{"normalize_top_k": false, "balance_bias": false, "init_std_router": 0.0328, "optimizer": "soap_variant", "lr": 0.00504, "seq_len": 1024, "train_tokens": 407200000, "steps": 6442}
Below are experts of layer 4 (counted from 0) of a mixture-of-experts language model. Rows are named router (the router's row for the expert), gate (a neuron's input weights, with its number), up (a neuron's input weights, with its number) and show model dimensions 0-127. Each number is 500 + 40 x the weight over its row's rms, rounded and kept within 0 to 999. Numbers have three digits each.
After each expert's rows: a language model's description of what the expert responds to; "gets" lists some tokens that make up at least twice as much of what it gets as of all text. This comes from a sample of Wikipedia text that the model never trained on. Tokens count by the router's weight.

# expert 2
router:472464520485496523438510467600499558522476505499543439472545469478498549534470510484475526420511476601521521466583470530484554509495572537518552529499489524574528522427463458543460451463500428530544512543470425463479503435539470437490518473469502492557483457482524498469534544464464546566512493486481598528476475529443478542431496541474513526518484538512511439546513523487508492608555
gate1:454546463503461489528558475493532421519448596485470501515460488426550507470510407487453561478455556530529554475441472491496462571491479506535535544482504485447460524549480511530426485516535491439492498534537519495481489489511477384542515497555565527444474515506572414504438505433483416478465454543514469515460468520516436464500514598571540482469507485528481471485511501511496468515455
up1:513489524543486454465521491524434509447455557530488541592489524493516515482522458574477434537544534476455454504530479479523525493565498539538536536498522492528547507527505549454498408506553579510455494471486429522443474413509478548518518421504443488551484552547450488467456452497455455474482490577558466484556491491501483457568519464479471488516600530501537574510523597455475520527533
gate2:451462454485554504497570497536546484422503464423526490537503540515500478508523485508528495489516443526523565522520428457445479548513541547448461524539588499560477441472493501437514466442519481450554490461525488499478479519453516445519416506599482519435562494542506550593567531535437538456470448511554438473532514478461521549472484504473544450472521494513453517577520490535456455541481
up2:508491451533510490477435498561528523563509472564501419508514484497524482487455524515512461491480477588549511494550456493452511541515420511502496507526428438556530432487465468532470504534501473531474517506498513426490536407447475475549536449518460499571468519506492507586427478526571413478546521495484413483555517530480512457474565489441454510526560518419540463483556570493488476521559
gate3:554533507514459486508525527518452474543502477497456507522498418478506498442508465452461556478482460529540531495455526511531560527477515484574566526556511484478538456498490566532496417563505502490530396478517549477427444488501487488534461453548519525566519520534488473497509493487569504556528525395469454528582549439405508487527447527522471529531545512517480497484432524399408506505497
up3:417428548521491451482439520573542518520513504491505542449519504510473528449471463518526537521485553508529427574475473567551529501521539597476558494507456482454479482486457463539518468472460557499496541531521406517516552496468502494444568533511472489544487515475453522456486497519646528538433507415525542532593553522509513492452532481516511515487574501472498477511481513490484579483512
It responds to: Conjunctions and list punctuation
gets: ",", " and", ", and", " or", " (", "),"

# expert 7
router:493453538467519475445511496624502480501510483532541516482535503504477625547466479538565485486533491517490553517504539566508592488430524469529486592494521479541511481521541485465455527461522488452551540519429447544477507453532514454541481521430506479567440507505487520524464550473481463487539495500463511479430460529505506507483495487507563560470476465547518481494544504414484593614499
gate1:499449502473470432491546525548511543492557518482548473405528554549597526544494458577474497477518509480507484493515519499471468492488597480474451472573486548493491534490470487434500370443525498473505465525458485495458481515536566430551484479492497565526513480461450529506523521551431595535535539425517505481486527506496490491505555532521513495488534492496542398527545479509471407535483
up1:525493518488524517614540531534511461568501447497529496568529466489533463509513559516498502462542433495529535491491410538449421534471441530458553472501559405483512542463492497548481514489513477541440467493490478505544538545531532493565471487575473447539406429539510479491470508510546424524498526485579519471491604470467502534506508500591459558429494468471515478508529460498500488482525
gate2:530433438454503521540524545503520552519464555515533480459474447486506477483455520623470551482500389486592412511477485518463574527475588503511439438520489487466514510489461521541482532435558505480531440452529456500510537443520550524519547516430499543531489471482544447467479471476545460457566519523531527502465432534540503581482526479516497443454532515501510529499510487549522560462518
up2:439490458469482467452524510459507426482489500506486495523540584483467616517468526481473416524425571480456489548468503540493477480513496475514450513502525513461555547481518544479476415594498482469504529517505540499496462489497548559476486418491378477575527494498523507489574479460459415509447520485529495464518559497492450491478475478475543572480477458550522432567494539521476540549473
gate3:473516511572456510433469449508519435517561567477572550566475646515460487532538494447497513496521527477445546485492455533558506497475522569487479497508534498471440488506529477563503527530498439477538468528465527578510456499520597476592545485544441499571518556498517480533536529484539496511513498454532539505466534547460522534491505524422496534480429518487493555483470530454473489449430
up3:548589511486533434503485554506523461445434559514457567458492532489478482537438444458504510494504481457456507401514448554457520475479467446531441480448541571482484545486444483479533475495530432482446548521497553451479505449475508479470481485526560467546502470506466463448480476417507468521506498488520499512458545425509442517518571469524500552507489487489543555509523520559448622567465
It responds to: Prepositions in titles
gets: " of", " in", " for", " by", " to", " of the"

# expert 11
router:492486426557554542540477521563518490537517516516507465524479484552528479473469517520486477481534370570489526529531514552484529546460572481535578558466460503542541514470503475491468452430447498555536482503486475535516573500455487460539483447451482496573473519429484438475508487493430525576536497560466458431533517463582433497497432531474515500556481486497537467506548551440509496552457
gate1:444488554424576494441510532531475506477523421541529558536504426487473417521433605500479495474547459493530482496573506554505505469494449525489464504498403472500471466534568527523461485494444569446486538523475473493501494482489553447502500494546502479453519564495582525448553394486530535548534493543532467492558489504507534488527511483527605464537468516446509508470475535526492549470478
up1:491542517488390561499441508474463582556416527568450442519485466495541480541484521460522472526479502590485505528431402500461493553504458556489470540516512464505525561525547525498475536447477502518517512477587500605480496484551534524490510455466490467476433580547519434486525500513552482538578490478481511532520521526535440527438539494497482412455540532471451493501499505527514537512481
gate2:509506570526520509519481446572452571446575523516512542507493493465485514557573481478547508501489474470546461409414543497522420439440520453519505546526551465462502496441565517497561468500527575506472482440477443485485491501476432540505564527504440436485479485519558497484490557485536490589575574472501482496532498522492513492503478516527511437481431501525535439451483528462450505419490
up2:548543462518474515497429523552446438540509507483525422507432507484515536513473506419513512535462486582465451475564506614473453474447407490557534448465455553499516502503511535498479544497516488478483546482494538484553413533510522503511542490523435476493532532477519539535496406489460490576515460535520494452451466437486507509382517459562515542544518525485478482482482486481550578476499
gate3:467484411534516578436477554477505446493533508520512536517491463549480522429547461458511493480523473582513475375530450492488536534469535469562541490488526435503536504503456521538551548493498458543485483499476559484563482520452503489480470522495525510489506543498568410489498506542440531528531537571482395435520475483459486545451456474517527478410470469486552478496433512515438491573533
up3:498492568517454489524558537428491492501545536546473494522480432462534505488445524522490520534474486568477503434491537549533429499477527489487535467521528447446549556538488499528533543468490483499493467494539498503550481491545469490506520430557420475500441430516510477458476498512533542487457524448581662481443450462482472505437547453491474466473550584446514514520533532437526492551437
It responds to: Noun endings, common nouns
gets: "ation", "ing", "s", " film", "ive", "ment"

# expert 1
router:538459556522527483503470461523573564472506522508552484493533501487490505509469535540522527442516425484436501492492502527431547528452509467586524539544472440522528496498480482508476510479457519507606547566519473510493503525480471481545501408458564447526445562439526445452502532409374498530540485552420558495529496517477510488441439524442520556502456510464510481519543501502470530537555
gate1:443505543408533522487465520446473492484508511384516487517412478509489453543535568469475538429580485513465467511520519439518488499556526447536455461492457503481427485594445540577471463436475426538532460494475513519568492482494479545478532493453508454488428516465459527468482529456455508467534498545470521490467488456499504543459463400497465540437534493498538537504540482481523533451452
up1:502454457531525460434541526504534555557531497438538552503487482503436539445466510522451458566391516487524572488503560479479496393504505418543548464519515470439519462525537480528465572498494483491531461470487491503496516543495478534496495504496431505520536518458520488486482510486566515476506484553560440594525498432498491510472535512467472468541446554542479559441483633465470536485531
gate2:448497479500489555529507512460402528520510488546494506458530471500519462473472463465467453489474495476553478506498543487533534463538391531535422430486455487484540510416456504506438466447463550490490479439425454556490539548518530462420547495438509415516479481549474482507497423522535550547465581464438511476480569460485495457448515507465514562501550546488533564556453462522466491510481
up2:548556556489440546485525444504554410445492477521467511559506490507491546531454463481463532495442562514525508526506530489534509424521500460515430504499500523558477494446508528470426472511523603521453512464469482560509473407499433502456485552506468500522562464570478480503541546545510463455512541493572507509431500511493481437545502479485467527559393464450469518518437497467501572549552
gate3:501549479577510498473501446461557491557428541480442504438513460487515511502491399519498436494530491544538479426461531539451515452541453571526459474496489557495492489523501563434593478549463483594525568556560536545529471497431514523519455495503500503492530535503522504515540451436489519547445455464549457585541504493461508514477494543478489466600489525470473473528523524467503533539436
up3:494505482554503493526443448571473453561506507466477515543551496475526448498472558549524451484462502464555554479427499459486446496492539529445504504542513455444488483523553485565540546475513479477476602485435554543460511524503539427493566428458503558461527478527473568583509475481492491495469494594560552491511529463443495578494477559451503474450499495447463480486406503485510547449508
It responds to: Digits in tables
gets: "2", "3", "1", "4", "6", "5"

# expert 5
router:545442564474577517510424500526524572537434509476521484450547505508490515497549451522453537472450534551476424529457512464484520487440449538489525536472511508537606541539478518503427467455560544493510513524520500504540493506503508457582548459448494537562486511416449490466505518447492552477509567487430460459535561498489521550518432518457533510478406501551501460546494566525456504537465
gate1:502468525466536430472504434572471497492481506492517510431640535538487516579481517571509530502460462531516486427538457492482524508527473533482429571446527428562504519513494480576479489448500491535540477502474516564505581511574427537515453514447465508441453501527539533470539490507526561451481542450512486538569545505515552525525442505512531550466457501507556529494513497562437509534519
up1:524521468492540498477522548495472590547381423522550561511506422532437547534558551518518519514530438483435525519486451542522483547468477491509476527439515495562538460424498454515496451539482488621501426478510488532526514434510536567498450483493517518510496428462484516518480539535482600479497519517459422511526508471457514517459477539490477477480463471575520466519503495515548550550483
gate2:535532508533489497554490434448481522544582482543553472499564496496487476479502538470527466589494499529514492502524458485481414547557529516510496527515509460503471535492511514492481502439536473519533517566482433508489454514485452507561540498498468529498446460512484513546499410578446609497459503476490442451510529479448468431548501535507469546453497497529564444544458548395445574435430
up2:456526439467568533566429465530446506486473484481442419481540513534468534476466502497505512515494541455495549564463489534530459496445480540501470503525527499408562485470495478460558469527536567479557526493467421491468536466575519459528444457418534472502457518590485490518592469546540463490465466476496503493521503486474494495467406451462468532525509619469467561535528493548521505487518
gate3:430510618481529518497501428487505533527552466557468419511505534501502470528490530516465500546534511530468501493447402453469470500503482473462504434534485438458450501390418531530474529501499570545482492481409516521448518479509504436519480512462477466494479412531489498461488410484503476497468523518442517481572563476504487515513478594553477549513428464534534514533444476491500520480458
up3:443526531482443494518511531510488500552542619505453445582447518526432498553445549573510502534454496491502476527494469479502589468406444488458509516511527461551444510509567500524546508457442492488449525528537453495546499498490506492480413552454513518512464506397465493501456513523476487464501523421518499454482487531542495547452562554497465439508546560552518546452530484497535504449440
It responds to: Mid-word fragments
gets: "er", "un", "ed", "im", "art", "ot"

# expert 6
router:539534518512574551470511438475498578522472479462478430532490468429444489520451497553562504442514461520494545568512485523521462505548468485485481580520514510460447491526535518524538480469462492520556585530500463558522563530424459477531439507515541394557505515493487514477524451452394542519547574487453486520491499540503554535473480458477548572527468541468545446450542503472448498490473
gate1:505492555552440527498607407467556501486541524462478559483495484518495543497524542470495511512477483530497483449535449516460530506547459511449496545499537507489517492488515550483508473463475494521552513436441530518544546442489478504525443424461467538513521568491457459537479548416470486449505540533456510555531487531525559522531485450443426541481519477545428572524533503404416423435497
up1:514551547562451465514549460492501523424491424451441463569514524538481508476472487507531460484566450529552548537528540392503502493526487542487506503492478524525543446509591548485525478588517500536483554565476483541546537514540529442471543511448507488562491493408522525457519528509583560495433504452507493481483514422532579507530510485491462502455463469477381507500535489509473484495526
gate2:529469525493542580496518467510555474516476518537521462481536500475528463450480513510484490455452476449491497474509444470554519488493435500546477530550496488541436489502406513406559498457486494570559575507510545518490499550520442502507458468465511470519530451541435511570483473477464535477570514540444472423515467475573525483535436492572508498627455490471481484489561519551520566534422
up2:470491508497518471480458539415485458513530465492544468567497539492490496515496480456437529470474514480545534512432519545457506431506480591485485525429559469537598529492440516533479486526495544573567439526514469472519505565415477495512466477537496477506541541445559461537473498470563535412481554449468461391468491527468508460500530433471547481503496438463519455500507486446506521531418
gate3:492474497515493490518456504494463551428549484487508513469555515479458420431552513551551478527504484574598482532492565488423458561487458510548497481456501501524457588514511492506492407487440530499511547477497512514434480464477518497533522464443569490488481504601538491517482506538446537507468517497467505456478520569463442580613469483541512464520462508542549424451511523489475451479442
up3:482444520514536518573443530524473459464485482494538503519569432473518475561520519502525513448462496500560475533422503455557541425504505455541523458562482574497485515566437510504531505515465538400462525490497513533446530563545623553496492562469519464460467567495531502469503506479456501512464523465425467477541545486592470505494481484492514482447475402515501478556535531486564473523463
It responds to: Mid-word vowel fragments
gets: "as", "it", "is", "ab", "o", "le"

# expert 15
router:516501559511509496535430501532510518447438484495511465461540527454399500463509578556503542442461429512450509581535525481463542496444501468530512585527558467496487523461462518549493514412517480586495498535414527477536503456486481474545544466495453446531449535476483463486562524489489498519555478503492543545491468505467524482419472576417562510536517514563471490556561486511480559544484
gate1:547470507466448443543566525513509487445457544481481417537401513519556403551464541501492469518502608461518460523495463563484450521513482514519517531502500450492508504518447469536364540523532524462507501502499497451452508482404456469529535503480454497535455455531553520545492496484559546544509474500435546496486481545488531485522457539490491512527442512462445388518448532482485482521517
up1:497502506551484537464421528509515439495520485455427470487486581495489509488473475474520581554569445524506569464470436474506544449472466524577522463480501550489555419518503526444564505541449479521425486537581525518499446516523522503498456497554571441532495547512546508470437479474471471444535525476548514476445524528506486481501499487450485511478496600454615563478443488481462523509482
gate2:465526489475479523553446489558480495570424516553545431475429489492501444540395549491471524491476485508551469496519498548489479488455498529485538499510439548493498366476493537562485545459504454502385462485421486487535512446496479531552581500495630526458470438529527470474467443496477506536514483468512461519466452476493497435471508496463537468518530544482481537544528494497463471483502
up2:446433495470513494440479434519520447456550512494522497489493477522478437539518518497496521598499450512454528481534495523464419528460497488450511502535523550502586543548537502491503544477527527488447476538530491485568573479579468516517467437478558467539478507465508539499458482485584412530531474455479466464575560475465537551480447481546454548404486569452536503498492482534561496586507
gate3:539420534489474439549476489464459518525469510455520554524499462524428484552565441522558495516467467454501490547474523460469470547425524483552465515467468552556515502529499550543515579487457468493580519521534448449464557363487537500473510525505467541516538417511491550525544418516531499500479495466566495518454537534473561503517551541498474488501460493556493533412513526512452495573480
up3:574581453470504546451495476497494540540507547467539488464477502530464526536446454508416478505499436516443453469576473450550458462502522520515446516576506501424572555450503436602510535496514565442453490506506482481552506480548535526492511491476443518516535495470479516599565430531554593499508433539451501510442536511509467526529472520451544545464482499553498510529497495525487471465516
It responds to: Capital letters in names
gets: "C", "S", "M", "R", "B", "A"

# expert 4
router:511506530529491477452481496488561520545508513492543502508519542448408492494453525562496472510504460520530490491502604457481486517546497539535570555474506474564536442482466495542433532450543503534516533504499468517508501540576480445473510457493518464480504438520444456512593548500483494468529513598446562541501558535496468484454462563398549473442496508557398483514517501419481456529556
gate1:510462524567554520502483529523540523504552509541563447476511442481556481543515433506485472522483608499516461561462488544505481519482558572506579516528481522500533486492509478482533481470505501604448588484485484501457440471578508511513530482472495428492512622541514503463482571474545555506524491514479461544511598517499417481450438468519469499481578481558483509570513532511491489502538
up1:512477495495468473476499520483569498523487555521454475450516513516533546494524493518512507533436441491513530545498463540410516544467504536575489519533543450536448513387545497502396512545489538495516463496540498566437501520549529509509422524525491522520537489493508455561437508563474515479459513463568552492490516475587534494467511596504465487479491551422553522480404534427466437510554
gate2:544572516514530521462476453515471442504497580510458493500555501491488521517537512574499493518455380527529506556573473472392493484452522523496487442451523471497499532492520540554476498510526523519469535465523438454566470509541491505575450462471494511515500505495507541504528515520483510547483463582505533473498429530443511530480522470424571478521543481562436581566491466484438402454447
up2:535482520522535483495518482505507524530510511504505490500514529482495481470418566447493497438509551490525534540557464528495490506456588529423539418474466594466512499458491533508499511529470552514549403459498519527439444525546534469496399513429513517502498482468532512517456517544479543591498487479479530503516576507534461464472552401508529495521553595542490510574489434417478500499436
gate3:503549498525476503479488445476577465430568494480527551516441559478504505511545505529455521494483443509401442528444535469517557542538478479511520514458470441533502517488445538496423524436558452547497477499502505541461537474507547403585465501488408511492478471513535532516486496508481502466448429508523541573442495478511448462521492600534434469473526531502505492460568508570551458516547
up3:465580520497446549500452524506529517476449487557502482527519532463575513509525444477548485547563497482504548484544471528400521523515510572532459457452477568497499523472541524469522556480505543472574489455496517476474540461489500500461570513530476487587470475510481463464485492484495449400497613492523512538506444445467485526556479544469601480546480499529419476543519429506506555439536
It responds to: Short word-initial fragments
gets: "c", "ut", "ph", " al", "y", " h"

# expert 9
router:499432564509490526518405505488534553480473569520539542496565443501461532441434433505449498517536483536529488474490530520457559514467481507484534521546501528530498469453484422560453532417524477538588536523468462604550519523499528527509493447390504462535476541538476488458474556504488434545441448511523493493460529462461444484511514565496515472503491542456504433492525528446478551517553
gate1:436498497480435472505534502520532502462508526500452521543492504436427402542478534534569477499508511513494459528543518433474572422497487517539517490566495606497467460405491496510486556579542459532536473534506503461510539481475539523486472489465493488415500526473532527519532462520567444527538499526483488507548444470404515497420413526471536430528535426503490495544546549546488515474497
up1:432464410486482473498468488501467490495440492474576557512534411449503577474486499468482484442525486468535468464517516496490465616524534470477494491482539492519480499576511471506475541419480471538526512526491598472597520513482506535456506531512429488573510505502547518505429498513559475472606421455498474450497491477517551446529548551476474586504475502538540487493463471523488519455550
gate2:536544516525557494551489480496441519518534488522493488468473457549548521460498561528452451461483509512501499451532529531548514508406547412453464434509437446511504542464445449477455487421529506543487491484500530552531592556505479501514440500500521456562530510470525436562446495496491437482538553520477485477483426476515539486541559480564529592486475435524510467470473540487593450564536
up2:514556515545489541517473483530524435503554485531483490557532520548469527526503458476545535423552474487551460465457576496463481506454531493565540504501472435503491498465515500462471585458541471411546483499597502532547454518551514417484531472560544525510444465431480504454490516547517477474510504464473525521493520511480469533577587507498507514462463443454418502549447499551570401524478
gate3:537476564531458516582465479496513472482443548545490591441460516494540558534513512489484461563497502485456523557470504501529562493539500506538522570511511464511512502424461461425479495486487446529537468498490463539458496482499426433494491534442442528509499473497472623424465501531458515458517479494525404430540496577486537540525494518477516508522422584528543440562497558462523506505501
up3:514546456531476506498561542479510494477480464537474509623426492483542491494549440472473512498461517475489552503506443479447456505541453493447519545553523500484598506524449445558535469487448483491421501470488499512525483485479480434515548504539582434583505597467487491449430461533499521567433498515434548540496472492458441502552517427465571539515515500506488521571467510490462525476489
It responds to: Sentence-ending periods
gets: ".", "th", "m", "s.", ").", "nd"

# expert 8
router:504506535438506502480436475607549490536445490457494492528496414479529552477435484484535445440531408468496522509480466489460523475432506474529529563568488463549465553490495454502465566451526498553541528542457488595562485504538536452509530446484473519516500524484540415512572506463455525502468521529480477490538507550528481463442485481475534587538446465466416521562518497523454497544531
gate1:439559516456492437445487511541552564511483521459448457516452519469510524464468498483517539463520482438548517569517511529535577463475531480473583479528482513569466471495460497514440482460428509459574420547519555493552456549445498507551540455570492533426468465477542506546553522478509460557511511490603519500529476489465544493530467476545531487492494551473500513553441426496488472489404
up1:444487517486547513487501506474479535501446448520441486517434456544494475588472523469511489533515620468519581407548569474552474499464458468498436493466478437500551526469519526528527483463424517534436542491505479552561502449477503500481450471522493497527432422450504475563475494480451528462472481541454511542494485451460464527521555525448551527495487436593499461539565486501544512544544
gate2:522514411509533424481498424558538442555448576450481442574552508452463513456573436470432514508499419514519455516453465489420556500507471457448502485570526476517494504478522505512516472469466460466495529507537500524516457505562464495493510473576484436498505425427504528508511572599491481541446489466518445533479531551475513484443514465488471476524497478450514527521499480583460492541484
up2:504473479543516513462478527533519475499494485457565493546517534501450521437465504596488485517435479449518483535521437620543458528455524430560481538491463442581556490491552532479575541462561486552478470510492490435522493454577588537473485519480490474419477490526472491457505482444525532439505491469481523579553495550565490388487479488539480520516535487486503529515533540508527535538533
gate3:460476423496456483565502516546571520545410523478532489482573471510521563438501517483490509446558576465503460463529472475525502502467460529509458562510526506538502464547427469522451437514610454505455508486563560522516533539511523511478484510540549460520508523544439530451564521601438448544541486485486527454527473522465518510550525436516547496522534507539523506563473458434507447445522
up3:497527458523493506567502479501466502491440501542434523482515532478441436563525430527460521481474563465505555491509560502496465491556453473538541523489538555577536577510533515495506399471547571541445513522525466468529507537534501514612506562538489515510472514470504515500485494494527474507502498478442447579520567516494488573553541416491501503472566513477531436457588472566427530477507
It responds to: Word-initial consonant clusters
gets: "-", " V", " L", " l", " b", " v"

# expert 14
router:487446554534531427461475457509560514498495453529575454523520528510468487446508512505462427418494493512500571523562501476432539537458530512496472532480516515514485512503560478524497560513461436506526512535438479539483464533527558412517539445413528438533418493451476534496508554434452432562477509511431593525512543486533456533481524491490528531514466507510466487465497575493441559565481
gate1:508481524563551533504550466515514504543467397509441492525454509524513522513479537449561485482563419503500463490509481422489518487467517494467535504465448515533442494504554512459522470575487456518448486533509507558461591530513502451487476559509440524507510505468492542527547495466437466587496454535481437505568563519436503456488507500491493404544513454426490481530634503499531513447454
up1:528529552531556511361498489570522530496568462506459479514479536556465471506519620479464546396490496465534524544558481447472477470566505490537459511509481474538503464546569514526507549519490455584501479515506504499459535499506543451514504457483498531527435492585471588530476484483501534540459581477475522531536464466475471480432539465544406495484538515450488522538505543481510487515507
gate2:515369505520443483521450491472511498517490470483481478467494471515488530528519520491429446553493537548498495486534468496474468434447639480497480561502465464508524472572534545484482459527501467488599449484561543424539496538484501529467496504512458517507421464361503511486538538491479490482452502475430486553505490520486451520499528489541586490482462528494527555545507474536565507564513
up2:494557521453533488453449415484477478441515548496519511486436564531492522513513458506525472496494491574529491500587441516466546543494509529548517420589467541495537459453482584447522475477546533540517469471525547475546531519536541513489540514539493455549463507538473530495463479492416445528471514497423525537456537506461476496503558590398469507505489495529458570491480491527617498459501
gate3:476522551478548455528507479525570471519522436445525536425502478501501550562510542523470547395547541509474495568519527460550535553470481532477417473488400479516421457598519442478526552454494511506536482508507510552555531526522474480517515516462512482518490500527481477554480472464464482470539394483526483531475510518461509510513526387487565461498497512565525476540474501537439502590472
up3:554515545561530463565542508471498484468514530505471566433479532481531506477509475486505583488436555525480431456540598580441517532517500446491478476502477521456508494500565520436522488528516469560462491458543509505518508514495468550526534464531470566528470493530426468448491463466445510426449458574569488472496508533511487516542528529439542499490532446480497526597451475419514493503393
It responds to: Separators beside numbers
gets: " ", ":", ": ", " | ", "–", ", "

# expert 13
router:495550463523526454479422522553473522535464509482485499485524500521471550467437444485503436506569458447487498513474541517479464519496531487523535533479488468601536512491486516503515536475496503501562571526447469502589489478539437491488480437397542468532507499481518437511500553482462501507510537494494604497485451479516513553485540530467585587533431454478489440510563568411501599507508
gate1:498496535557437525580500550500490444493551504473475502506489458602499490520542484484452463538503604477441534438533517500528434448471414484511479544482582564550515529556518472502498489512439455481479557500580502527553488462457495507476490500472414415514477566487465477524481504438527523432496544429435506498539472497508471552556427483499478474496452460474475506495532538450474512535563
up1:456498618517514567528490452518463441452475546474431550526503488443501441599505552538521484466524568515504513498533523497552484429532551515508465502459486482517551474416521545513468541541541484423512452498488558510480499469486520451509502517517544528494415506538467454495490510461447511487461453477500490471578486478558458537499487622496491484479514522524515431481455597565520473489444
gate2:449503424476466463491510494542404484462441489599515484520530570429525511532498553540533518480512525603468443507460492507475491497452485520431503492445559522505448540490518494581542555470436530533495486523447547478562506489505522440469561484489577516484529447412590426544486527457514548533497492523497526483468534534473525495493490516535541479405502491539504564507497564518460488520524
up2:501464537506484517426458542469455481488458513578527474433491460483497520472489432524559530502544480570549454504555559577514554422440523570529405497470473515451437419532542467572561524473490492511554545505447483460507573446552432492461578478509541514520481479494477495523498467495469561464439519526499440522459483535499561474477503543510489513474528468488430543508557492442504485514520
gate3:423414418556462394469500442519489512481518480533446489481523501479503526510474517456533490501512525444473486540497557457499505487482494506494478521520481533514558542511504524485513582441496464467467481478512489386491479474543623522530507568492560509479433504547474467472572444513519589520508494516542503557491489429556536512416511528564532512551528543507528563452535485541474451496542
up3:496518509501515503532550524576510513514473516543506586474518423492520510471465473493512491480508463529470525561482493497510501502446526444478546582492468514490450588508494537451597510469529511538446467499475467400585470515567517479541482572478540465446463467509597405455431488536500533441618493464515519495510508466493514527450507485571466530509552559525473503522540461470518471544480
It responds to: Determiners and pronouns
gets: " the", " The", "The", " a", " in the", " his"

# expert 12
router:457534495469509447471487546575524592521475507450501582553539472523462488522477514519484445519501466506436477468560480513524514497528529437509498499485470438527572490547526466528446549502479521547509456539481529484550526538480556466539439495460547393563489466516523522510570536523429425536452469494462496468480471481424496504453505517496553501558459504550464487552501495542406562572576
gate1:544481517533536472528480504534490459486495566552486579569481490491521493523491541460498443549494466450481556546520469444453437481511543439512540470492445372431480500486472473546460463531484491474509419497555460456531424506478536492507603462466474513496457515557528549525547490493497527492517521516509444440500447483487469467401530490461577495555548515488526518426445454440464542511508
up1:477469504506492462457451527509443558569527572512565480507521558497501429503430519493507505567585500504542496451508481476503481595483512485473497547518490535464453546557542448516482536520531411456442521479540458544449443509407475568509510561538517493548506573513551471497583545484514528499559498508458508475460453532453484452444479569464485487516530530549533532464444576517534534510527
gate2:498506469452456525529451580480481441435483453501521494496483502491469518463608498536556530512525446503520522449569515525433415484510460425525518495558498464511570429520442476431479452528482524531520484547556480584523527506501505531467530470554430441488491428499576439460448454534531509469502414502535550466543516507535469515506451582551563470496509495525533497495498454536496485520544
up2:523480498498515512499523515499480472483472415492531530474546589517527511459512523564482474510563520516538469544505511475512479500504474569455506552518538539509540533428507579565486474466454529452501469442539560535533485483568528414554441515476474591438520539499447552493545478522516488492443555524572510517555490493454531447521465451538443510476460495498538383466528461520559574513426
gate3:435504454554485482534531490579508460463551529434502530491522528472467567534488514579507553495546602534407462540513527498526484498493456514422453498485509550534578487545501477496516528519565505522479463506477543466521516494467496488437549508448486501476477487526480563589501507459467437613460487575525466488503475492496504403452470491471494554477547428438420521469533502497500469474513
up3:549578522513521471505434526504457541486513515522498474557445465495512473468477467522535542496505467529512521502483477459429488431474471443518481555504549496481459545536499541532397467493584512536492519520513434588501440533504447506592506524541482457551474515551484502429454477566580477517479547494499462530529483473467446483462546537416461512544436436575412467461454517523523540488516
It responds to: Foreign name syllables
gets: "ar", "u", "ol", "k", "ah", "ak"